{
  "balance_loss": 0.015,
  "norm": "rmsnorm",
  "rope_fraction": 1.0,
  "decay_shape": "linear",
  "max_steps": 5720
}
Below are experts of layer 3 (counted from 0) of a mixture-of-experts language model. Rows are named router (the router's row for the expert), down (a neuron's output weights, with its number) and show model dimensions 0-127. Each number is 128 + 24 x the weight over its row's rms, rounded and kept within 0 to 255. Numbers have three digits each.
After each expert's rows: "raises" lists some tokens whose logits its average output raises strongly, later layers aside. This comes from a sample of Wikipedia text that the model never trained on.

# expert 16
router:098135095138158102125137103158104126181091098137122133150115153155109136103125114087135144118139092112140136102094142108141111105095111163154163104094105099128113155162147135152164109156103121139149105133139164113147159166092161112166123159100096134119131111098154154118129138107115092128116088138119170143141120106099124135090084115087096146109113128143111143163161150133089111083098
down0:128092080155141144114156113163133095133170135109143130089080123097135150123137139110118119128130144158126146130096127123145176133111129143137119078109164160121111103138120088098122116166116127129094157157133102093105124109131143110127172099158095144120157129147120138154135148150104125100137176113140088109127111084114109179122169147119096155108135142106168150159160138105153104080088
down1:119097138139137075154113091150127117133156128103164139124122125157110093121109118125101098230123132137108141087132143166100118143129105140142127131104160141095128124145142133129173150118090162115099149109131110109133138144125182137128119148135102145152096100130161106112223146104099131079096129131136126107159121107105129142136149133098107137110141147136115110160139158125135126128129
down2:091159087120154130100119088189110105163161099086136142116136125100146161210148137096126127157132131129134114173124134115123096144141136101105128147125147145138156159102145132133160089110119117159150086137158117096130154120191087134139144103141089161118148106106168127132150142110106116162112145111115141141134091129124142124120125170094130156179115106142113137124131112140131145142126
down3:142120141155125133129096139170142107152120119116122132121126079095088145165126151130119128117151102125118133173149122158142138159129123120087132198125085123167133099105105126162090116149109137086133135109132139075116130149152104101131127109170122106123142134133149133129119080121164114104170147134146091101150097152145149157135140121144105125174133125158124161138103090182172174098119
down4:110144120127135137122124163113120107174140120077133147080132153099079133103062136125134088094127151129104137133134120140118120160115118162147137110095164120134124123118117143089100135140153153101089091139085138123128132131095129082109132115130085113110122162094170074152135132094128157131194132146109103112134150091123176148136161120156105160116127129119096129160135117148138105147142
down5:069145110159134114182147120159103153143105153078104160119123145116108092110148080132136128174168150142144137141120139157104134142094086114123160138129121090140151142151112130094145152138118124137112114103156123143178109103107147164127118152145120149096120117146090138129124130147134149137145135121087116115096188088137162125118162170100150075156144096125117159136132128145122168106134
down6:142120147160149106148109105144159118106100108171135119138119137142139118131139146128124147185129112122129157098118142132147135137115142113146128118101137075137078137156141101091144121145120150168130087114121165133134165137089117069104113123119163134154109107109129104121111157142167101083124150143090116129137123096105123091125154088094112175086138124070129127113139151168098071130102
down7:146102148113148108136113140151128132126146108146174127135090151089121140096167146139153107149114156115099144127126120142128054115118123127121100089120111106120118139093113113132127074089157126104138109084101134114120162078116141152151110138091109131093118154124150170166151136092098157145088144152159121142135139142148091135144095109162168166106108141154117134128091102173151108134106
raises: "o ", "her ", "vid"

# expert 10
router:112093112158140129122149092136151097148144139081141158168124105119123111132087109120153121173137079128109160108111138122166117078123091142152123098118144089103104118097127087128121143113145139122161149130125115156136135140155129136138082139083106133108095137092105126100115145107153118144132157156146128152145124151108167177103119071122074138144105149126119151179126088153131132159106
down0:164156148142155146108153153127125150130140117125148155121092161136131155135142115116108118114137117114109128098120133183144178147121117108182102164188129110147101187167150108145135118115093148113082111101129094101107118111132132133135144071122151126120159175090156119103148161151134165100136122105111108108147123133107169134144109146121142154125142176090116108117126127069131107138125
down1:160121133146119133120058133101159104160146121148106102105122080116178097126106168172169142126173124116137145133168143138126126133130132115098155132148177123141112114128102147133117089097149091143156117112110109105144136129100119108138174077124126145079089108176121145132154126140141102147105137122085108128153149100127124088154144112104129180142114121154140151111125115131147126166098
down2:125181144138104155118133137103090125148079125155147141134150115140147119153101132120121123133125136119136116161133111107166128128128102113119106154107099133192131139206143145173132110113131118122129151125115101133121130123104166142099117149170105156125098150120083084125127061126136119160161137081145090109119166126160139110122083137133118147143087163148137153177140105109137137104101
down3:094120162094118123183136090111109167132139157124131138092095147114138161132119094107113103140096150112132117118132100138137149148108102163132155103090156120114094113109103128119119104131140161130121137117136141091181162155148097116143114118191132167111135098130116144157153158154153152172123085139166141106138099126174099117156154156124092107158179147126095114108115125126110157115125
down4:156134122127139082090122153162133112137121134138151116112137121147079116142097130136143112145166111122133145134130059136129126132144100126107118114105119120081144099146142121111091147117140144097098143116127177140126131136080130100146110094157139165181133126154154111109133119146178195147103133169178120098117146114126164109132094092122151078127072119130132137128148170125138119096119
down5:184143130137180095111149135083121113133103100129145131110172120131107157156163128160110146107147132112149143106150121093109104124116144174121158117094137152113119105162101147184066137120163149098150116148131093135131113104128147146142072144123131162118129077130128143128160122147127128083097119107132102142124099123138095100119146171081120119165092095133143115145132150104118109151139
down6:134120101151126121151138135137118144145077145135109131139142089127081072113100166161183150073136142129138121089083136147083144166121111124120128140123138149146076148163134166094163131174125156141116192140145156147122161134132102102136125110126116137118086139144156097162118094131122134127118110106147133124108141099161132128133134126120150154151130064147119137115167123134150118158150
down7:175068114111133114124149098107119223140128123165107108123168128137134125142141146091108113104079139133160102153134114137125147095169108149115111119124121105104166146088144097099098109119102175100127125100118123130143151151148109122116147142127161104123144092126148162103159135098133107142148107099155096121095099133134111120124117113162124145141140150128177122105132153139131157080103
raises: ", ", "-", ".", ". ", "' ", "/"

# expert 5
router:082161139111133112099161108079122146075143133138154117121131109127131142162122114138060102128132103131140115113132130187119137108169149145129107140155129127119141128120098108119100116138167142129150182132134140152090078159139122123079146104113132141100116134136104134143118118181140154108109100169138076137105117134128131148117141105122108080107150129150183144113111160081151127144091
down0:166172159107115111163117143144127145139101121114146125146141094161106141110075141126110149128194076139117155118105148111118083115114172126109090067130113110108120088113142093173142132130134121123147128118131114160161105121125096143146153147140143127089126154142132124110132073140148174099137136123145091134130085106126094176118121117109121134121118147147141099126149094096160140167111
down1:149169100146154156131118108111110124126105081115151188138146145141152146128108114162134165137134117167137122083163135145106118102093124127101108147132082124128168146147157148129152115141116163109136147185129098132110126149157101100128112126110112161127133118111095161125127128105121136115097132117124127159154107122160145111108090149145129133101169132172127125107187157114166100070180
down2:163137118119080126145145135122143166116138097085167167205130163098126155137145116130131117173112149104096129173147110099102107115115118138140151078117111103141077115141133120151110099086139148105130133114139109161188156111141096145132166114133147108140137097126148123129146118110124103099154134103111162124141146155116157099097156159182123132120114137093138125153128112150099155114129
down3:115147100184124118131141116112104121188127120114131109151129128128200124137152148140143124156128129085111083122117103090170106143111091141133148113140135123128155184130155144127069139111149115126140127120152115139107138112130115138118154174079128092125134125128126119094125091159112186143124116115140143118128132139116121124117091113123185072122114127177134108116132112069133104162103
down4:115107109144151098163119144131113151135169144155149148135154100126162149114094150115148113066143140099142151130110097132161101121098142117105124151098104150178136135129151129126124134151133119118150103112164109188161133105155096102111115130156139163142045137168169141128137122105098136126112135146082144095099123107114148152115114162067149126123127120131124102120095162155127124151136
down5:100125124037140149113113183137092157128107114099109194152184115080129107137127178090097130076137091135143152117098134181134135133161129143133122088151137115096142130155125124117112136131120106114148160112116115128094084163132135115121112144133130089153133107119165114113127129156110109126138120134132075124161097120111111127103118127121136149103123104114096100157141139127136134132133
down6:112131142134202110077167145111120111126123126131108146118185110063103112132124119127120140103130162119143167073140110171117151119137134129107134117147108103137139115126129096115150139105164134123153182164142155132133092113152121121123112146089151133106113140109135163106098140080137104155135094093156123154178073114130138129142150114119093130148170129130145109136155131128137124111078
down7:083151139114158120138097158124108154107128117138145124106122122138106115122107085129131121131158148170134116158165146128122135117135124172106145136131105124130126166134166168119139103096095141165118107129105105135143136102063085115135156108159135094108117095100115068170153149122123125129110157150102108138106185121138124111113187089147119182121092112093139161145130112103154131108137
raises: "of ", "in ", "for ", "and ", "(", "with "

# expert 12
router:141139095102137142146155122186119145113105129146121095138137127140139118115118157126160091134129174117151135152151131172108114158081136133156131129104102081156175101142088141144152167119097135120143120118099109130163150132114105142121112182110144140172156122103120084118146137130124142106137087120102106133122068168148113111118094118112136098120128092125161091163160116150101096133080
down0:140113117110125141110147125149106133184098106154084106125103133167141114102076130106130088135180098157150117110115153109117131136147135182110127127078128118146158147101126099119105101147131144140159070158094091101131140143112146121142099112090130099113136104119107104138142137137168140148190150150170122124122129110124137124158117138160144105146092100128086096119124085138117147094101
down1:144142156116125061124156158098137146124127144073112123151126134095163112161124135115123133094153110113122118158114152094119110081104062113097137136100164131128108111176076148160100148128131121133111155109104135168090127079092119148138140140127136128082138152122103116102162116156132112120139135148154169132140127133116111109153126138087138138074085131106118107105115176119129123128143
down2:112153140091096127157140128115123104080069085102120105133164132141105133121133085153118134139111107109092126118161094111132120145137116131109130063128121089108093102186125159133126119137115131147138219141123112142108089138115117167125125120141111170140123134160131133110114142121114164147088097153174154113154114145115129128118118104167136118168133146130148141101109129149108086132145
down3:154089193107161139131135173130118101116175169107155126133103152111127095116135132128151135143118119125114169079131092116129145092120119118098140146118133116131088110150139170111120133127133093155098112149127124124170107124135095132170125133148110128108103147148154106130076139147122125152077132070129143086121109097130161125153169120082112151138123135095127105110109101114144104075158
down4:115098181116104110105156151105129071157171149104127104117144098147153175101097115114086178114101111126130130150150078096126088125146135096100162135118105166128096144135134146112133109142094122159114111114145123141102107151115150146145097125113109139117136171172134127130136140110102158098126102142122151103137091124108109131125127151152101135188112112168090121094113140127111111113170
down5:116103107137131121102121150124147111077155100133112121089149090124172134085168135178078102151133170144130131121123141104156148161102141111139131098160144104122120123109126126120172139126150123150156080115123114145114130075116141146096135095101153164124138152087144154146148135159110183103116122160201132125117121140137123126116189119088141137139106129118133114094129102136121095113135
down6:133134115108081139114150128114167171123132108103128137109136164093141183115079122098114157146122129127139131154105150158114105104110151120137122144154100142094099126130145122138140101105125165072109113107160079118138149121122112137095086166137159121102170127139125109148139150151153106146130161115102173103163130111110106107139123128123149126155149114151126116126120064126065161085163
down7:107077129107156154082098125148134163148153117095106138126137127106112103129143118132138115184134128146212162136117159142151126106153126136116143110146075122140100156097157099121117117156108127129139099129139135139099148135128204099101115086161142133102089072132114140116146160144127142126143144150131089098106149116153137119125130126154139137153089119144160149130168163121129104148115
raises: "They ", "===", "different ", "their ", "===="

# expert 19
router:117152166148112135128151140147147148167180149125131099123123113157143156087101134155080122129123120104120125174111131113134165147111150158116098116121127103134085126058094153107149145119077134130108126079127108119148113086204127136100109145156112147104099120129119105135147158139137130101151126120090109129133128095177151089163124125129122125116156153127096137115120139124152119163168
down0:162124143139151115134122141133100115124086082108092096128106107092149086131085122143082126163122097134113120154104116180098140132143162144095122105154163116131094121123134124139118132111119162130123108133118107162137119127131141131098156158155112110119071123097114135180148081183099136086088132132096102126128164112156135102134140121124117123125124115125118082113175179100137096151150
down1:175116155114133115129126143152150136137115143129105136106136142116110164125126095101144083162118152132074116126138131130111126150124159126116110116168124115106119132114105127162124124117117170131116110120134146063103128133111122128115188133172098119130103131166138190156112133168127120117123122126135162093138093111102100142186124104137129111123105173142075132078149074108108148098175
down2:132143113120127094130121098121103177136094123119146116119142126158112105153161169136136130157135121121143113163119124100110115146138178161169120090121141100152159121158128175122134158124133161168156152117097112110137108119083132097170165099129137111121122156142098111122114133156127098106104110158111106140136122134120095133137166128137165068094155167140148193117120100109106123130067
down3:148105136132127100148114175141110105129116172149098078123127097163129110160134115118100204124120095099099136162103101118104150078091163118111093128131147117138140115182091139136125155125142118099073131110126137129089137113123107136135102128124137103176132163115133110113137139090154149112137117081119104105161124123139167090117095127075145111102158140126131121110104106129109099138132
down4:141139079088123132136127150132131128149100080116133103092132146078117126153156140131138096138112115154146116141122111121121116115128118121097138152141173147113144121115154105168076121129126096138116106116114161149158108152078112114149177094123112104156095129145115103131114115145172124159061117138099118102161174175159137103157137159165147149142129133136170128138082123152105097115149
down5:173142128141147132134072142096104125094138153159150096099125098128137106117098129150108132110138130139113117141132153162121122183147117133150127122116117095140123171159151165150130140142125118123111130177094113129096110114076148097139169178170111119165071131152121142148112097135141149122095161120131113135121139106146128164158162133096125135145148099135163084103137109145162114189144
down6:138129121132099114136118149121158146166110122133092158103111081165105119122141116107123132133086131152177135151086141159148132149147117121147122121119115082101140100139101157103110104122106138116120146156175129128143096079107157089152122121145174145180112193140106136150134118154160128138120147142140158131140109078112124155113129140131103136174151133151159181099124149148163142141085
down7:144145121118109152080130143110169163127108163102118128137142085112127164117093178116109142088152156142115105105118115054104104151131144103122130131103114138139111165162169135117111153137120110140120143103139109144149112131075092139116127147100102138132104139110081088121158130126126122171130124088119121121130104123136168081136127094136124100119131130069137071103093132151141162108135
raises: "P ", "S ", "M ", "D ", "T "

# expert 28
router:097126093061149138103112070127112147136125125125146122105135127172096146132148097102148106131123140074111130131112122123168137110154143143145143098112178117134145154127117176156145111158109119103083118126072167164111097121117099110130103100164121162085120148100179115102132143081129138132171126146125155131130096157145145158168126125126121139102106130129104134138121091104141147118149
down0:122120121094184119141125086085097133134138158099114120122147089134134153165131085108112147119092127126079088114146133124127133139121138139122100116123097123128161125154120096166147110099156163078117170134149148213168122166102093113146153112144114137079112098136096121128099111128106094099160128143138101122142153163126139094135107126158134126147111127142157114157114124164121138126142
down1:130123086178126128147114125145157121163108089117112104158098127121119180133097106133132109146141134110064084151095162146131102128148116154138122105142134141137108130159148109079087142152115142146065118118128132098168167147133119095098131175098088115096141130136132127138127142114133148139127131134113129078149161149091113149148131113151128129068072140104130128104127121143109109099101
down2:104107150144141145117142145092102144125123095160161109110126124113114144102131155132120174110103140106075134127155117069118129115133081121151101158110197125106144141121158144139120104157118158132136132137152101115129099121116156112079121168136168128133186147099155117147126136134141140135130109105136120118160130110135134099139119136169069095155142119139091102084089127174167158125154
down3:152170115123107143140120090111120136097097125120150117124138111115100112140144133151101139116116079134093121121122143124125151093110128128116104103146140141113138105189125097134140142160157169119130146117092088101119124138107076170126149148081118106124122143120141150173124184090140127111088135139135097106154128101146104174127143082154099097145141170167087131108091177159136130148134
down4:138169141115165127133101109122124130152141107124160128056124136174167103124100139117134124155124114103139148135107183076118107141115133142145119115116076143072114111146107107158135121140092144130115133106116154132098107122163120162120109100154157149145098109145098099153141064138093117120178130123104112120124116114168160141140158128099160101102161171137144144120106127112092128129151
down5:131123119117123121167141144131136089128094136134142125142117103160114099116149125085126120102109067118176108171141138130146142109138159109152182102139111135103112148138126119126111141110144144087091075123161097145096114102126141150116103172121099083122098127093147133120147108121109108168143125170129167112121116133140114083137107181139098157129110102122172144091120123121179174141132
down6:103125136083074126096144147103123133124123147133131125101141145122103156098128127142096138102117083091057130146124101132157155106137158161134106109143157133146120165098121110070094130131133119134152110162095138125134085094153106121141103115181150098119096138126172154149141111111108078099126112109122113126135141122171136156158172123101120141136129165107120103159121131144170159140102
down7:101125090114104123140114128109107092139140119084136136144074138115130121101162113109142135116120150166123132139116117123082127104105076100184144148100168162115078094122118085140083132111160141109150117145127147140109146155110123160134064155152101130147155152139130101117163113111103176138092167153116133106122141140105098135108164116102112102126103156098099148100155123122141107143136
raises: "\n\n", ", ", "\n"

# expert 25
router:098119111114110135111119111164141135086193157131108111123080142134131097116135107135165086109141094138149147120111159128126108137155116154132116094123137113110131099070106134163104167103084167118155094124163143159117088127196157119116107164089142124117134107101125131106125125122123133078115175094187147125151130126112123118136107135118148127151148126141141148135098122158133103099103
down0:119147140144107178159112132153112157143142106155138140105125129099135103153127156168116138132084098152115130142163122124086145117119123126144174127101160146129154162155080119135116153134163141128094121147133135136120100118128152154125122081083144110124116136118119120138124095122107098122146102143152185102106077149168130113146133108082154137085164136129107088137171115100177107116072
down1:100106127143130126139125140160104138107088168098135107146103104150120139111110127137112107151090118095127118136116175121125082137160140145118128081151153133123122134064106156125119189106128191154145098106153080196122097139147122129147149132100141104125129111073153125146172103132128129117104124099116138125140149129132173131160074131111102122158138154124113124108100157145136146112120
down2:153148146133123116130157155158108123149160083107158137116126119141129101104114094151118135105126145085106172132172120133077131130145084130129099136120127160120141132119144151061157093103155126127103133129115133104163166135136149068124123181156073128099122131173131144095130173137160140182150123127135091102144130156116145130093128105143158095115123162137121122165100119142121131140122
down3:091147105121125135130176102143154115150200149151139115085141128141131137127176126118151142115137127170134118106158104114130164111155113114127129121129191145139112117146120108154136161122121085115144158147112165152143114104136077093126115162138089136099094117132127112149116119138131143097129147159147070124116128133113154135165089177145142129161138129149131062154178117109132132134155
down4:115074145137136150083147129125127076134094103150134145119154154142107122118139153125076142120167106137172141100153113177191135113129117099106143155122114146143091140099162104099099124176142137118121127134127126126115092119064149095139122124139076121113129146139140114109150169138137175138149099136085164104136125089144171131106172131131130125170135130126134106123114109115096130119139
down5:177163129125125090126138142096142114141105100109098106125142138132132084182129142112113137122123145124097128189137137143094139146143133112121096126142099119128149148102099082107105150159102124100120131098105128136110105153115088135131102114117121105169102120112141102149135123181161179155157116147118140137107131118196143097097128133101137130113150089158129144127098179083155147153166
down6:114129107109122139102143122170105123111184141131112142111124129125126094170114099124109126131109133134098151138126146107092120050132140140142153128128121117114122138114139119136130120145164166094149133134192147125125136119128098139156141153101166149161106120095128092085091121082093137092090108103090171192108147113163101104139082126131140154145149148157119156121143148143118126114094
down7:162162120106096135151127159098101124125133138143104135103149148146111104112105145145111118085114125136137175158125142181121096115133159096137113111109150140146134135150129110150110124159114164113137134132091127177146181107134149158102133137094129106134132109135163094113118093133159104141146101132133080159108118126118108120121161141149090121162117139091169165137095139132147189057163
raises: ", ", ". ", "–", "."

# expert 26
router:151102114149088149084125170144127133155183099108120159170165150098116108141102190125106135136151154117099101127111105076144135087108133133113101144108109119145107097112166108135145126083133120134160136103124133107121149095173094129137112101125101141134063089136139089177137116145137127178101124129119126135132127108136135146108132150165151132115168112153100149134114153111135121109148
down0:136118141137131092154129141151101086120180133092092154136125107087166102116153170127118129162131168136144152092148182122116093098094181115115130095133106115126090129130133145119106153103128099122125086140125129158138131111071105111079124130138157160136103167130143145108109121161094132085149136130131142114134168119169131114115105127119113098098167112082110145106148142109109116158116
down1:146178129138128076116140140118098151124142140083136144137078135143084106109145122152130096147103107146129122115103115135110129143110110118146113090097125118120139160156123147122106127077087102142105133175091126168146069103144118066141162153149090151119126154149110133111131111078144180109160087153140110110163094125115156116133127113112135147148138139127148118101174110150139126134113
down2:155142111132173138115111146118111142088112156138146147110136105112142141116173133148124109134136162120124108131129165176181150134105145098123158143129146119120163159117142112135108103114099147101119125133151106146148088133146143137130125070117113088162151106143194115153132121101154148098067128123150183102198153131135121113112125117112159138107110109148121116095105097090143091125110
down3:134104171115138115108119155092154187124097114139162125111110147128098119157142162114102119111089104122121117123093125156112140123139121126193136136118139179094115128121167071125115138132163128150126131169095108138111146146109147114146127139144116175121101161109135168176176096150126096116087167119187127092103113110129120154110088110120126138145116152137115108150164137131119121137114
down4:162143086090156154125118107138127148118114159143160095191109156144123127135128141081162106128092110088141139177128159144162166102161107115102118074133116123097145131122097150147107148130145148125145162105132129148140075116104144107140127128163147114093123121128133127142159133118164124096125156136144112131176132180130118164175112092130068136126130124095130129147126147101144150150140
down5:145163127120128159123163137111116125092141158158118108104146116142093151121113118096122139117132149147059131093143222146164117100104124124158096123124109124133184143150118144123146136152122117152154132110117128102129073121068134123151138112127144156147163155127143085103132149132119161133138132147145129110140132090116157153098166167135126073136125152146144132137073110123131115114111
down6:114122116179090101124160199135090123080109132142145121091168113156110118103141120141087149125152146132099110166168136143114127151106113127137122144113097103119162104122126123159096124140124132144099117152050131172107111113131137137113120099153163118134143170147151146191118168143107076165126118152100162137137150125140127130101108100124132129165124137122124151110136137128123110163119
down7:138173146154111109150185165114126120159107120182132110087151135150142110121117130101089127084120109174187161167113112137144123114144136127128080169122140095139088109106114146092076135134153114125110154125112125164145095124140125115177096098136124133110113146119087123113078131110142128125104102122109114144164120074153132149100143093136117146142140125137136151136114092099098134126120
raises: "on", ". ", "ol"

# expert 17
router:126096128103101110118140115090106140064135110110148120097145112109119128160108161152117102113117137156104156104122120111140161138141113145097090134115114118124125135144124165097109095123182194149132176160136150084124118156128151116119080095108117158151120122147099107129135129096172106117088115099138151147162119112159191097127150097152116102146133127101165129108106168134138138126133
down0:150089140082106139122144148105117140120114183149110095135136127167134106152125188142142102094114140138103189106115110109128134150170100150129156129081115137125149101109147165129148128118131135136098118112134150138118144120099105127099108107128121139129109112156124149110094136146114110124143103082109140131192153101123106066089106117153130146130129108097080141121064161148121156126151
down1:157125125145133150116092096127130101181128142175137124107132109128140125145131163115108149105166112123149114154099134138095098125091116116150125130135152189128129107132146117098128152156150145141133113143126189115119166166137161091137131175119178098117168138164135080063124132203120147174142133124140152126139145138127154130136149104132138126138113111123156155139111124127153157084123
down2:121128059151125140143094154160101121170147115144115141113124144154115088139125170137121109128167128165148136127094142126136140124111105130119160106085141157130162119146107118065139111080129142129094109163137131141159152142148148150110112097138129165176097127119159110110157139126117077127131127141106092168108095147138135142092128150149119082125161117121111143135139123123179141081175
down3:139170088139110141148154125098100135180172190128118119100121105165149129113108101124090165096160098135120152148099152100116109108132140158165130118115124142141143105104127156100100111120120128107118137124121096137113113144147080093157090140102105113130134121124116126138196122144116131107131151118138157085115103148115138147125152168131123117095127144122093095145105207101095120140124
down4:107112141106140141101161146148086141081107171114135165133134092146129097106131156127141128139149135148098109123163142140130142111139116117091114120119112128103130111140126128080135097138134104151103174105120149094144137144120098097193147127159170155172144140124156130132118148099123124171087117153127169133109138092157140095084112092125114127096144071156119106101129157106141109146077
down5:156100132105096114140110155118102123153171110129141145144147106091148152116145092116105136133137110136118145133165145164120131108128156089153121119141141121113094142092134190159108156116145094093110144121089146088118084108201146070150099173120134133146123119093127098140154124133151148146142139129129097140069100128134092173146158147116119126114108151135127161120114113123165102146118
down6:137088163088116124092149131157128151128151127070095103096111108091118132119116156128133107108134141124102121120127133132143144156087157114125122099120149147105112095091131111114131104124130121155148127121143171124135049114172110108179115145121141167173143141094149117086125090075160110145126130138140128102117154106171150118093117116107129098116115113117140105095069154117132131155115
down7:147147102124087110129128140104141155127128141081152171143160146133139148140161121091104125155127097151088147100148116140108140125126140126161113156139125121121134085138159110181095154157160170105118152142099149130126132118087095149128093099105118097153117131084158087093137131130112133097123115165131137139102159109155139136132130137195120136133141169103110163113107159139115186167155
raises: "to ", "by ", "the ", "in "

# expert 22
router:131106144149081112101097124151112125110230128125157103115099133116125128111130157123090103114150155162088142103152092094139118121104092103145136135109162138098140111119106113142109124154173108137094159120115101110127150148163156145119110106109135142115169119141146144182145163146139147140097132137153133121113113175126116172125161151128141095179131121122118128146135157113095108154132
down0:156114122118154117152146124141150104110165177135148131113109132077132133091109129195119140098100089157121133115177089147109154125170137118118148086112168177119135128124105144071087114140153127102155123135139146173140132123160144161162080105148139128165124139154113141095118123092126116125133119154136139099116143153105096140126124193126094135128133133138152124148120163155115147154114
down1:171121100122094115131111160096130125142121132179117133117198117144143110132103129124142127134119109135061089112130098095078123130144135129138108082130139135136164176158143166103146159143156129111117124118093131110143127126104117114132124133092079119116108120140104147126121079108119098067104116130118099112154147173158174110129114166142118120099128147152125112125114137141161146139185
down2:126146128134103100115146118121109069124100136155109120116145077117144144119101148141145109160094137134127144162114139163103122103104121125106170150117096102130116104175143117122107137133138100093144116134125101134152144117089087116134158117091135112147106128084076106093084115124168167170130129108163075121110122127107122106137145123169159077160135104138153144113141090126129150186123
down3:107150129151143142075105170135090119105124123109112078172179133177131150177082092109144141094123100142091113098147142123094126123116115109132126111112080130097121119130114127140176141108128140154141107076162152144093133174116135100138092137121122133092144079134170140143122119097148119109107122138124147130075132154107147142079121098132114125157132119095134147101144146119119131120131
down4:162092142144157078118143100160119140139147092132125125109106094109149102150134124167135138124138127103135099162110098122102122092125181152114131157139129131108165101091134149157190166126147122102111120184175145149098150134140075131123155133144149103098133123104154153135099139135123082087127139094140111139171137089113129116146152124111136109134125162143155085096132149116169142126133
down5:134110111120127085156150111130125080151110122118094124132094125164142165111141171164135112155139101088091122094131146128137163125106108141168108177135169149104137137158101112103102101143110163137107156163127094123138111123154108131087098169108115132112062157172153145137120095147126147116150075148102169108110114132142146129144146137106120088105103120089135145132139130112154140132099
down6:126165144105109138096081118130128149108140104134132093131172121111136160122161115178109125164129151134137115105112104100147083106119115130120070102103132106161144097114132119149128140145150127099110134104125123163123162098169164110123166118097091131143104122136153131176151146092153155128053141166163137137084125101117135110132119129125146131155137137145113080104131099088106115118167
down7:079085162166145104089107098112062142169121100132094129076095129120141111118147126147114152115116138099194130146104123121146121091049123111121147095112160140135156119139100138111097120120124127137150128149134135125109143149166110126140075117129131112101134099140165151135141099129092118137134096130134130149156099150177108132119133097121141161133101117111084151130158119133134128104142
raises: "e ", "er ", "ers", "en ", "et"

# expert 21
router:134158096139151141147148086103098138140095109119125141148127108127101156070137143118105129147125143109153154104129172079162118114124129155129143135164139151132104145159149104166136114155100132169129138104121187148076162102125150151158153138095096115127116086127144117113101113093108129110157104135144140120144124111095101159130136108091128175125124157085103137152158155163096108089105
down0:146110108184133105124099122143137057108118087138143114121136115100076150120091138115120156157117120145130102138142120130156161133141118113166156147090145124130119139135127132150136115109156132133195147130166149131132140095150154153111066116127095102110092093085147145144104132103098103147121140164140105152134166102142137143138131133126148105096142165081085106095098160145107133136122
down1:119182131113140129152124096123142101110136162117092136121138125142172140111116137164116124153115095110157116137132089151150114139154164107126153128133168173134094148132121124080140116133101131175186138122141108106127122148140145150137114121107167131125155181099121107168093102140101100095066146095149151112153108116150164173144146166123139144125124128106138076132151141094153130100112
down2:145144125136147152117081162152123135129157137153097131142108095168128111120101076119157113095107104177109145116121165139197120169166110126104133149118150167120119119090098143144120143120121147157095134097136117111104108181126132148089131117092158135126154137117131126106140099155145115126138111123159131147162062109142117109147096154167114144120162133151095116098133157165144123096115
down3:145142164117137139086148142188135082071084151120106104142131117150145091158148142093104109104132124120067102152135142173096154148123140148142111120110130115131092115124108117124133134123170110099134114147139112147178164157111082134142111174153082158124103178080152146126164137100134142136111142136131122130109105116117116101147102146139118093127139111144140113135124093112097113156116
down4:119135093174140127117131129109125117113097134129075115152138099140130118173116109125146147144130079120138060139115097128141099154136115069129126157109164128140104168092104133103099113110113122117159160184133134127075122150099147083142122110163128134146097118095188154157099147122151165142137118154133138135101153136136128128118115136115109095128141103115172127100096117159155112142093
down5:142084159123153132163140121123142124158178082124161154178117143178139120077113093129138144130168123090132133083099158130144132088143126108103094097132127138118112127146131138146141108137109091115131100116125122129136103145097108110121135116147104098103110099099141160164113115113074138146169123130142117119133117091053091141158144164140103156131099141133098154146128166120135111103137
down6:129113105168178150104141128072124085124126101118116104119077093110148150117167125085138117125113123138149135119097145120163142111112137099110114129139162159161109096117143135156120092150145135175152119127155139139159089175102167135111153133124106117135117095130135106104115148129176128136154131145135123136104138110173143124078163101133123107168151120117092108146077160085120143154101
down7:129189113097146110103091159176140124151107161102152128089125098104116158144160134153120134114061173120141133134100109118138136130088099129120117140096090171116120124129110162174091090145088147121128109116114138154137083132118115097082165115160097126146165126138128151129152129126116125160158129117104120138133151139103129080137120142102161125137174151152117143108123107138136168143150
raises: "==", "===", "=== ", "== ", "- ", "of "